{
  "hidden_size": 384,
  "n_experts": 128,
  "experts_per_token": 8,
  "d_shared_expert": 64,
  "moe_layers": [2, 3, 4, 5, 6, 7, 8],
  "shared_expert_gate": true
}
Below are experts of layer 5 (counted from 0) of a mixture-of-experts language model. Rows are named up (a neuron's input weights, with its number) and show model dimensions 240-287. Each number is 50 + 12 x the weight over its row's rms, rounded and kept within 0 to 99.
Before each expert's rows: "gets" lists some tokens that make up at least twice as much of what it gets as of all text. This comes from a sample of Wikipedia text that the model never trained on. Tokens count by the router's weight.

# expert 116
gets: "-", "|", " by", "em", " David", " from"
up0:60 74 38 43 40 54 39 54 57 45 49 41 66 57 41 47 55 25 52 51 47 44 30 26 53 28 55 36 54 32 50 46 69 65 50 24 34 48 45 57 37 50 44 51 57 44 36 53
up1:60 38 53 67 54 25 48 33 50 43 49 51 53 70 57 12 52 46 38 49 67 50 55 68 55 44 33 45 70 24 44 42 55 57 28 62 56 53 43 51 38 54 53 56 62 37 49 62
up2:67 73 31 61 61 44 56 63 50 76 54 58 48 41 53 51 62 44 61 31 61 50 50 68 61 35 27 62 34 35 39 66 43 61 59 48 49 38 48 50 50 62 60 45 44 39 68 46
up3:71 53 49 46 77 40 54 55 64 63 71 42 65 48 61 40 62 65 67 45 44 41 56 49 69 37 41 52 53 47 64 61 69 68 73 43 37 57 44 57 50 65 50 50 41 36 44 54
up4:51 45 37 43 49 19 42 43 59 63 57 52 29 50 63 50 52 64 57 45 34 50 36 43 42 47 65 53 38 65 44 40 66 57 22 37 42 49 54 56 50 52 60 38 78 47 45 52

# expert 87
gets: "\"", " to", "\n", " from", " after", " at"
up0:48 51 51 41 29 51 62 46 58 49 43 39 52 51 39 56 56 55 48 47 64 48 36 43 51 22 84 46 68 46 67 75 57 28 61 37 48 40 47 59 66 53 37 53 43 50 28 30
up1:59 59 52 61 63 39 36 60 47 48 49 54 37 61 46 50 48 53 60 51 37 61 56 33 40 57 46 49 56 43 52 35 44 49 63 45 49 47 47 44 68 16 53 57 49 56 67 30
up2:50 43 48 54 69 36 31 41 63 52 49 56 47 41 37 48 41 49 73 54 39 35 47 44 54 57 33 39 42 53 71 29 62 59 69 49 52 53 48 37 37 75 48 37 68 73 52 36
up3:62 52 30 50 43 58 28 50 67 44 45 53 51 62 61 34 54 46 45 63 32 68 58 67 31 48 34 63 40 32 48 36 54 44 40 60 47 64 29 58 60 48 64 41 64 46 55 45
up4:51 53 47 37 53 31 58 45 32 60 45 67 47 37 40 54 57 64 61 60 53 29 55 41 38 66 50 41 58 36 62 43 60 33 61 54 43 43 39 65 51 28 39 47 52 41 52 32

# expert 88
gets: " at", " the", " of", " to", " in", " from"
up0:66 58 37 44 58 44 39 61 49 59 47 57 40 56 45 37 57 90 51 33 28 46 57 55 43 55 52 73 26 29 50 63 40 57 56 52 51 66 39 54 47 47 39 39 54 59 71 64
up1:52 55 42 40 29 31 59 37 52 60 72 61 78 40 67 50 46 71 54 61 53 50 49 53 69 47 58 75 28 47 48 56 49 53 54 53 52 58 50 57 44 27 50 37 56 41 55 60
up2:35 29 41 44 59 67 39 32 50 48 44 54 46 57 36 40 54 87 58 44 57 39 65 67 62 50 64 49 70 53 56 55 44 47 38 53 50 41 50 52 72 21 40 67 44 41 24 49
up3:73 74 53 48 48 49 41 42 45 58 49 64 44 44 55 57 54 59 56 52 51 61 63 53 47 51 40 51 43 51 60 44 51 52 47 60 40 34 31 45 45 58 28 69 66 39 67 69
up4:59 37 25 29 52 63 33 55 52 57 42 40 51 53 56 48 78 62 54 52 55 58 45 49 32 38 41 20 56 51 65 59 65 50 46 41 37 37 53 73 63 44 49 30 49 14 52 58

# expert 38
gets: " and", " or", " K", " who", " \"", " then"
up0:37 65 37 59 60 47 44 74 71 62 40 61 41 44 63 42 37 28 75 45 33 50 57 53 51 62 53 37 37 46 49 61 40 35 61 44 58 52 53 45 48 46 40 47 51 52 59 30
up1:35 44 60 47 63 47 30 40 51 56 39 52 56 39 40 41 60 39 46 29 48 60 55 61 53 43 53 52 42 57 51 55 65 50 47 45 55 46 51 76 50 60 59 70 58 59 59 67
up2:66 68 40 58 48 38 24 58 73 64 27 64 41 43 39 69 62 67 51 69 43 68 29 59 54 56 45 47 49 37 77 68 62 46 64 46 62 19 40 42 77 46 53 54 68 46 58 34
up3:49 45 61 56 71 34 55 42 44 64 30 44 48 55 39 42 57 76 50 76 58 54 53 56 43 64 51 48 41 31 49 38 60 27 45 54 36 54 58 40 63 20 59 51 30 44 59 24
up4:41 26 52 44 29 46 52 61 68 58 25 78 58 68 27 51 44 47 39 46 45 45 59 55 27 62 40 44 57 49 54 53 45 45 52 64 44 34 65 26 50 64 63 47 31 26 49 37

# expert 94
gets: " in", " at", " after", " until", " before", " since"
up0:51 53 44 65 41 65 49 41 44 66 53 43 61 64 33 34 55 42 46 46 50 46 66 52 62 49 62 51 32 31 58 26 44 37 57 59 43 39 59 32 59 48 44 62 39 59 21 61
up1:50 44 61 42 64 48 44 52 59 61 39 37 41 51 50 47 58 49 52 47 47 65 47 44 62 50 68 67 51 54 53 35 54 55 34 60 57 62 39 44 51 45 44 71 43 48 63 52
up2:54 36 46 61 67 57 61 63 45 57 19 59 62 58 48 54 43 38 32 48 71 37 55 60 51 66 55 54 55 50 52 28 54 65 58 64 69 57 44 59 55 38 38 38 54 56 66 51
up3:52 53 54 67 32 53 35 48 76 50 61 66 65 64 48 44 49 50 50 13 46 47 51 65 60 39 58 67 22 54 56 64 41 58 42 39 43 47 40 41 51 49 56 23 75 43 56 54
up4:60 46 37 74 69 36 37 46 51 49 58 59 49 52 52 34 66 34 74 43 49 43 46 62 57 64 44 25 36 36 54 58 43 40 58 39 55 49 49 45 62 68 52 39 49 35 53 65

# expert 90
gets: "\n", " the", " is", "-", " New", " was"
up0:45 53 52 53 53 37 48 61 48 55 54 50 36 68 38 50 69 30 67 25 70 28 69 67 60 36 64 45 33 46 56 60 35 49 63 69 49 57 18 39 69 50 51 71 51 54 42 33
up1:37 52 71 43 45 51 68 60 33 53 42 42 27 54 48 38 51 45 46 43 44 40 27 46 54 29 57 54 45 45 70 61 58 60 46 35 58 62 36 42 53 50 30 40 31 36 31 34
up2:40 41 69 38 35 43 41 43 74 54 38 55 54 55 36 47 51 61 49 69 43 53 38 47 43 33 51 49 41 70 55 66 44 60 60 63 55 54 41 20 53 36 47 48 43 53 52 64
up3:56 55 65 40 60 79 34 36 38 34 41 46 62 64 30 55 37 61 51 47 74 50 55 45 51 42 42 47 66 44 53 33 24 71 47 45 63 56 31 55 68 41 53 59 47 56 30 33
up4:44 64 65 54 31 48 43 60 16 63 40 44 45 55 19 47 46 46 42 53 36 48 69 53 39 59 31 52 44 56 44 59 30 62 63 51 36 31 35 31 74 61 45 63 74 44 47 45

# expert 92
gets: " the", " The", "'s", " his", "The", " their"
up0:50 58 62 44 48 50 35 27 42 48 67 59 54 35 40 47 49 36 56 35 44 37 67 28 67 51 59 48 57 56 24 59 38 49 62 55 57 66 34 66 48 48 41 71 45 42 58 54
up1:75 35 54 37 52 49 31 64 63 66 37 81 48 41 49 57 52 68 60 43 60 59 38 31 44 50 48 68 74 56 68 48 37 47 54 38 45 62 26 52 55 32 50 72 42 53 42 57
up2:35 52 60 27 27 57 40 61 59 50 53 45 49 50 62 72 49 75 39 37 60 63 78 42 30 47 62 64 49 37 31 44 51 67 65 48 55 49 18 41 58 45 73 29 28 39 58 75
up3:59 79 52 40 41 62 53 49 46 54 35 58 37 50 43 60 45 48 31 62 63 41 41 41 73 49 36 64 50 55 33 21 62 59 49 37 65 65 38 51 44 46 64 64 40 58 68 56
up4:41 51 32 43 50 66 53 67 51 59 33 59 81 52 47 55 54 41 80 72 76 55 35 56 51 63 49 73 46 49 51 53 76 53 58 47 45 41 46 57 58 49 51 50 44 68 59 49

# expert 11
gets: " for", " of", " on", "s", ".", " \"S"
up0:37 34 22 37 63 28 39 58 67 43 56 45 51 51 60 13 47 56 47 66 46 41 51 59 33 58 40 45 39 57 41 37 61 18 44 59 41 51 40 49 53 40 46 43 45 21 64 44
up1:43 42 37 67 62 46 51 61 79 32 44 62 49 66 43 25 42 73 58 62 53 56 34 35 49 42 49 48 52 44 22 44 65 49 39 54 63 60 51 61 44 48 61 40 64 44 58 66
up2:41 58 63 48 62 48 48 51 52 35 34 56 41 26 48 58 41 61 45 50 43 35 42 69 50 49 59 32 27 47 51 46 34 47 42 55 53 64 28 38 38 49 62 52 26 68 35 70
up3:67 54 43 65 41 53 29 40 50 36 43 40 51 53 56 64 69 54 37 36 44 61 49 53 27 65 42 64 59 34 45 38 67 57 63 58 64 63 39 61 45 60 44 55 44 44 62 79
up4:52 50 71 41 47 50 59 77 69 15 40 67 54 45 44 38 47 45 39 63 57 57 60 65 43 55 38 51 33 45 49 72 28 46 60 53 30 60 45 35 43 63 66 53 52 55 45 50

# expert 47
gets: " =", " which", " (born", " who", ".", " that"
up0:49 52 64 72 33 41 54 68 38 43 34 52 37 64 59 46 49 54 49 64 60 79 40 50 48 73 35 57 40 56 62 71 58 55 43 63 46 39 39 65 52 47 34 73 47 30 39 68
up1:54 66 56 47 49 37 35 35 37 53 58 51 40 49 48 30 43 60 38 55 39 59 35 59 41 59 45 65 65 62 58 58 53 64 34 50 65 68 34 30 37 50 37 74 34 46 66 58
up2:38 35 48 57 54 50 09 29 42 51 52 71 40 69 51 27 60 17 62 42 31 66 54 61 68 61 59 47 65 52 43 49 53 53 23 43 50 41 40 55 60 40 49 45 57 36 62 49
up3:58 44 59 38 52 58 43 35 55 64 35 59 32 70 42 45 47 30 40 49 68 42 68 36 59 48 50 73 37 46 41 35 35 44 41 41 32 61 57 48 53 30 69 57 64 56 64 34
up4:40 58 45 80 40 39 41 57 50 65 29 46 60 71 36 80 57 64 44 50 52 43 70 59 45 47 37 34 54 36 55 50 55 53 62 50 54 58 28 46 49 35 53 51 55 57 46 48

# expert 28
gets: " as", " not", " to", " would", " As", "'s"
up0:52 58 31 58 38 68 59 45 52 38 43 77 39 59 44 60 64 46 42 22 51 46 26 32 46 32 70 56 38 39 38 37 56 40 37 59 53 40 55 49 71 38 54 46 64 47 68 53
up1:64 38 14 50 51 64 45 38 62 68 31 45 59 55 52 32 65 44 49 44 64 59 42 60 64 84 47 54 49 48 63 65 55 51 49 62 47 54 43 55 70 57 28 68 53 44 56 58
up2:45 75 53 52 65 51 45 43 25 60 37 51 64 60 63 51 55 52 42 54 93 48 59 58 53 78 59 67 60 55 54 30 45 55 48 48 60 56 31 71 50 54 74 66 60 52 50 62
up3:59 62 50 40 51 31 60 67 52 53 67 58 56 47 43 58 62 47 54 55 43 41 32 33 50 37 48 41 51 40 58 45 61 39 33 44 49 34 51 62 53 72 51 41 64 39 70 33
up4:27 69 57 45 52 52 54 40 74 42 37 76 52 36 56 67 52 51 58 62 62 54 39 56 43 90 71 54 25 47 38 41 45 49 53 41 45 55 34 49 63 45 52 71 56 45 65 52

# expert 113
gets: " –", ".", ")", " -", ").", " 0"
up0:56 63 41 61 35 35 19 53 34 68 53 39 79 50 52 59 76 61 60 54 68 40 46 56 46 54 50 37 45 64 66 42 34 59 41 49 60 44 73 34 61 65 48 52 53 30 54 47
up1:48 53 48 42 68 59 60 24 55 50 67 49 80 50 56 61 52 60 47 48 71 40 61 76 37 56 48 55 52 52 56 62 43 60 35 59 69 49 47 50 46 27 73 56 34 53 72 56
up2:46 71 40 56 53 40 27 42 25 51 69 63 63 50 51 45 45 42 45 24 63 49 50 54 32 41 61 65 67 35 44 55 50 42 33 40 46 13 49 49 53 46 52 46 70 32 34 44
up3:57 53 47 53 46 34 33 47 32 64 64 51 62 36 59 57 60 45 43 33 63 37 57 59 51 61 42 48 25 67 53 32 40 42 58 56 66 32 55 44 39 44 56 62 39 19 58 54
up4:53 52 47 56 52 66 50 42 51 72 83 58 56 48 46 44 43 47 44 38 36 49 57 65 39 52 42 32 45 00 54 22 57 51 47 51 72 75 50 43 29 47 48 60 52 42 43 63

# expert 117
gets: " |", " by", "-", " with", "|", ";"
up0:40 48 32 74 53 47 76 65 29 45 43 60 47 52 51 31 47 67 40 40 49 42 39 31 57 76 35 47 66 59 60 69 41 53 47 39 34 56 52 49 46 39 52 65 63 22 46 47
up1:49 51 46 41 64 52 52 46 44 75 50 53 61 49 57 47 38 48 52 48 59 54 64 58 32 65 23 65 62 34 55 42 47 55 48 43 38 66 47 62 23 37 43 65 39 46 45 39
up2:42 47 14 31 55 57 55 45 59 59 54 47 52 62 38 55 52 50 52 73 40 60 54 55 49 78 53 52 36 48 63 49 94 66 50 55 44 48 42 53 53 72 39 34 69 41 51 43
up3:29 64 46 48 64 33 47 70 47 41 60 47 51 42 59 29 41 58 43 54 35 42 45 54 52 64 54 34 49 52 51 37 54 42 38 59 29 60 70 55 40 50 43 59 37 54 65 57
up4:32 39 60 59 43 52 69 43 28 59 22 71 69 37 45 35 44 58 59 63 50 60 28 53 55 65 70 52 57 32 45 56 54 72 50 31 55 40 45 61 59 64 59 33 63 57 35 39

# expert 97
gets: " was", " a", " be", " were", " being", " is"
up0:66 53 51 62 50 41 57 60 59 55 17 51 49 61 53 39 38 76 45 47 35 74 52 82 68 55 42 63 47 45 51 52 51 61 63 52 72 67 38 48 48 43 44 55 42 63 47 89
up1:49 61 62 37 58 51 45 49 65 27 42 34 49 42 64 58 45 41 37 46 41 60 33 88 38 56 69 61 57 56 34 55 41 30 64 30 41 55 48 46 43 36 71 48 38 51 53 63
up2:51 44 60 48 46 33 53 42 38 56 64 39 51 42 39 57 88 57 60 33 34 47 54 55 56 51 57 46 50 33 52 49 47 66 59 36 70 29 39 40 39 43 54 47 60 41 69 56
up3:38 70 38 42 71 59 37 42 52 53 54 45 32 49 56 56 50 62 49 49 56 52 55 60 32 42 75 56 44 61 59 28 43 46 73 25 71 65 59 57 35 44 61 68 49 45 34 42
up4:15 40 53 54 42 39 60 43 51 60 60 62 55 48 26 50 56 51 47 48 59 65 46 44 36 56 57 59 40 59 66 46 48 17 43 57 59 39 33 47 45 48 48 43 56 40 52 60

# expert 15
gets: " on", " for", " had", " has", " ", " have"
up0:46 63 54 63 48 85 39 43 40 52 45 52 49 49 29 19 45 49 63 52 46 62 60 45 46 68 48 19 45 40 62 57 41 28 36 36 16 52 50 49 49 46 49 50 58 55 50 46
up1:53 38 51 56 47 68 30 45 41 66 69 34 60 31 69 41 69 43 41 57 57 69 73 66 37 49 43 48 49 34 58 46 51 61 62 48 44 51 42 61 54 64 62 46 54 53 54 58
up2:75 42 60 47 52 39 28 40 58 64 74 50 53 55 18 43 52 59 17 69 53 40 37 51 38 79 53 54 43 47 59 50 27 53 42 40 27 45 44 46 45 73 43 53 30 64 29 70
up3:50 42 59 56 54 39 44 52 51 30 38 50 50 63 43 40 64 41 30 53 38 36 44 64 51 63 62 53 55 59 50 39 62 67 64 56 74 37 39 35 54 64 37 40 42 50 72 53
up4:61 42 49 48 58 58 49 43 48 88 40 60 49 61 54 33 53 54 45 54 51 55 48 81 53 46 49 56 41 40 35 51 59 45 64 29 49 43 51 55 33 40 51 33 61 44 42 67

# expert 46
gets: " ", " and", "/", " 0", ".", "=="
up0:57 65 65 56 60 56 51 58 25 49 71 31 46 42 46 38 38 57 59 76 47 58 27 56 43 40 62 31 37 57 69 43 66 44 54 42 55 42 43 50 56 62 48 30 52 60 30 52
up1:58 33 79 41 56 54 76 37 63 37 84 58 53 84 50 59 63 49 36 56 49 43 46 54 52 65 52 42 39 47 58 53 42 57 31 42 32 46 58 30 57 44 44 69 47 40 73 31
up2:64 38 60 59 65 31 66 48 55 51 45 63 46 48 34 44 45 50 54 61 48 44 52 49 48 55 36 70 64 49 54 63 76 51 66 43 41 57 44 58 68 56 46 62 59 50 57 29
up3:57 58 40 44 24 68 47 53 53 42 57 58 56 55 37 51 29 51 40 50 45 72 27 54 41 58 75 76 51 46 57 59 43 29 42 48 41 52 32 55 57 35 29 68 29 31 51 58
up4:44 54 52 53 62 61 37 44 70 60 44 72 48 34 35 47 60 53 49 71 64 47 30 53 11 36 76 32 45 39 52 67 51 53 50 48 46 41 22 45 45 75 47 36 47 73 43 63

# expert 89
gets: "|", " the", " of", "The", "-", " The"
up0:55 38 72 72 40 47 26 54 43 70 58 40 52 73 57 39 70 43 48 45 61 37 56 53 53 41 41 58 59 46 35 23 60 58 77 48 55 36 65 71 42 42 69 28 46 64 48 58
up1:43 53 63 54 82 63 34 63 51 54 51 55 60 61 50 76 29 49 53 56 51 52 48 45 38 34 55 54 38 35 64 49 50 59 44 58 62 24 31 56 65 41 60 38 24 54 71 55
up2:30 33 74 62 37 59 54 55 25 60 47 45 71 58 59 23 76 61 33 52 63 31 19 61 55 67 58 32 38 45 56 50 47 68 59 43 41 25 52 60 49 32 43 50 61 46 60 50
up3:45 52 65 65 38 27 35 59 45 47 45 52 78 59 35 47 36 77 51 23 52 28 67 40 70 58 62 55 48 53 58 43 42 56 56 52 55 50 51 43 54 34 30 38 62 54 60 36
up4:35 54 36 71 53 39 48 73 27 35 42 62 32 40 53 31 57 35 50 48 39 48 47 50 36 40 59 50 41 38 42 30 49 26 42 50 43 54 54 50 79 55 45 50 60 37 71 79

# expert 12
gets: " for", " on", " when", " (", " where", " with"
up0:43 41 51 81 55 55 51 42 39 51 56 24 45 36 43 42 49 54 46 43 36 45 63 55 64 60 48 58 53 56 56 55 61 31 45 53 41 47 66 38 49 63 28 63 58 22 46 54
up1:47 58 47 38 77 48 53 22 55 42 40 45 59 54 53 48 82 65 41 56 44 36 55 54 46 71 62 34 44 60 65 76 49 44 53 53 58 30 46 54 48 51 58 69 56 54 58 66
up2:59 37 64 44 56 52 63 61 24 40 74 53 39 69 68 37 44 69 59 44 71 44 82 53 61 26 46 65 45 60 46 53 62 27 42 54 58 42 55 28 31 41 51 41 53 42 66 42
up3:49 45 45 54 57 49 51 63 71 60 46 61 47 68 53 74 52 34 62 29 60 59 28 61 54 41 47 62 19 51 38 47 68 54 45 64 38 46 56 32 50 43 64 37 51 57 64 43
up4:50 46 64 57 47 53 38 48 54 30 47 34 59 60 35 52 40 59 30 37 61 63 71 51 74 58 55 61 59 52 29 73 61 67 53 50 36 49 50 43 37 55 66 53 38 59 51 51

# expert 107
gets: ",", " into", " was", "s,", "c", " about"
up0:54 52 66 47 48 44 46 42 47 70 61 22 21 33 62 39 71 45 47 49 48 72 36 72 37 48 58 43 29 63 39 58 61 57 40 76 48 48 50 41 55 57 45 51 36 26 64 64
up1:67 21 58 44 42 43 49 75 54 51 59 56 67 49 48 43 59 72 52 61 54 38 48 40 33 49 69 45 42 44 70 59 58 60 47 42 64 41 32 63 40 65 42 32 40 52 63 34
up2:41 31 45 53 59 53 43 55 44 41 72 53 31 64 45 66 48 35 42 43 62 50 42 66 47 44 49 56 53 50 38 69 47 51 43 61 64 17 31 45 59 52 61 56 57 52 53 53
up3:20 56 48 55 66 33 36 43 35 29 12 54 43 58 60 44 36 41 44 48 65 30 31 66 42 50 36 67 31 45 89 46 54 36 43 48 53 41 42 46 36 27 36 62 58 60 55 60
up4:37 44 69 68 44 50 27 52 52 54 77 48 60 63 53 44 64 33 60 65 47 60 51 66 41 62 56 54 64 42 53 27 40 61 53 58 38 34 56 46 55 50 39 30 50 29 65 51

# expert 76
gets: " the", " 18", " The", " other", " South", " 17"
up0:68 65 40 56 48 41 45 43 41 30 65 46 36 51 25 52 48 63 54 46 47 26 44 46 47 52 64 53 56 64 46 60 44 57 46 29 52 58 18 47 70 51 68 30 72 46 61 32
up1:71 39 36 40 36 72 43 76 38 50 51 60 42 34 37 37 54 64 62 51 29 49 53 31 39 58 47 37 64 37 53 44 60 57 52 53 32 61 39 66 40 81 52 71 44 47 27 29
up2:48 64 50 39 52 56 43 37 38 59 44 38 50 34 64 41 50 44 42 55 61 66 51 49 70 43 51 61 65 44 51 76 49 50 51 58 40 44 32 53 47 31 37 59 59 44 66 41
up3:55 57 52 28 59 54 52 72 57 57 65 70 44 61 67 36 61 38 45 41 63 55 56 57 46 35 57 38 42 35 42 51 64 43 49 36 41 42 46 62 44 32 45 59 42 53 34 55
up4:35 53 46 39 55 55 49 52 24 54 45 58 31 43 77 66 39 48 48 45 58 62 71 55 46 50 48 58 19 62 48 44 33 41 48 29 60 70 38 30 74 55 71 43 56 53 69 47

# expert 42
gets: " and", " =", " or", " T", " to", " one"
up0:64 44 39 63 50 67 41 37 52 75 41 44 42 74 59 53 42 39 36 58 57 36 44 72 48 57 47 57 61 41 50 57 56 48 64 45 62 49 59 27 41 44 44 63 33 32 60 52
up1:54 69 37 34 60 23 42 52 67 67 43 59 57 46 39 52 24 48 35 34 46 36 54 34 52 50 41 41 58 64 52 44 31 52 48 22 53 62 27 57 30 58 36 84 61 44 60 41
up2:54 42 45 30 56 41 52 57 58 43 79 43 50 66 52 38 34 64 76 36 44 48 61 61 51 54 46 41 57 64 24 49 50 42 31 68 43 59 46 40 71 57 64 60 30 55 42 52
up3:37 59 66 30 79 46 56 52 36 43 58 34 55 60 81 47 58 48 42 59 66 39 51 48 46 30 44 66 66 32 48 50 53 51 50 53 34 45 46 44 40 43 36 43 65 66 72 66
up4:42 53 61 51 37 56 57 51 28 56 41 52 42 43 40 38 65 59 49 66 64 50 54 60 38 60 58 48 57 58 78 48 74 41 52 66 51 53 40 65 54 64 27 57 34 25 35 67

# expert 86
gets: " the", " of", " in", " New", " North", " United"
up0:59 48 66 53 50 51 52 63 57 54 65 71 47 52 51 53 36 46 31 35 37 56 65 44 29 46 43 55 45 69 48 46 38 46 51 48 37 70 46 54 58 35 56 66 53 27 54 65
up1:42 47 31 42 75 59 55 51 56 62 74 65 59 60 43 41 66 61 62 60 55 30 47 53 37 47 58 53 68 55 58 47 46 58 70 63 58 56 53 27 39 55 53 53 50 26 71 61
up2:62 63 44 41 41 53 65 37 79 48 45 47 45 44 53 53 38 39 46 46 59 53 62 42 49 42 41 36 66 75 45 25 55 39 46 50 36 62 44 62 47 34 57 66 60 47 64 64
up3:35 55 46 69 66 48 52 16 34 60 41 50 32 47 68 47 43 61 44 51 52 45 60 68 47 49 38 46 64 56 37 75 58 61 63 46 58 46 52 51 55 48 59 63 50 51 59 68
up4:35 75 51 59 60 23 49 55 37 59 50 62 48 48 59 43 48 40 30 49 57 24 43 61 32 63 44 67 35 70 39 53 34 40 45 58 47 41 41 41 55 74 55 20 37 46 49 33

# expert 33
gets: " and", " he", " or", " which", " who", " it"
up0:57 50 56 49 42 66 44 38 60 49 42 61 51 49 42 57 55 69 54 46 45 69 53 46 53 49 54 64 39 58 52 43 40 64 64 43 29 31 55 66 16 73 49 56 39 57 54 50
up1:55 51 72 35 38 57 53 46 43 47 61 62 36 55 30 35 53 52 39 61 56 44 33 30 40 46 51 53 37 52 53 36 67 62 19 48 24 69 52 60 42 48 34 36 52 52 45 30
up2:56 56 53 67 35 58 44 36 44 50 46 44 44 51 56 44 59 46 27 24 42 49 61 52 58 41 46 49 64 38 30 40 33 47 68 70 49 45 37 67 55 28 56 38 45 60 70 74
up3:65 60 31 92 48 44 57 72 18 63 57 54 43 45 52 39 42 42 38 33 35 63 35 50 35 67 57 53 52 56 40 63 63 54 43 49 26 30 58 59 44 37 42 45 26 56 49 64
up4:54 35 44 60 47 38 55 45 62 79 37 55 45 37 50 57 50 40 64 43 43 60 62 34 62 55 27 27 36 54 44 34 54 31 67 71 38 60 32 33 26 43 43 55 41 59 56 60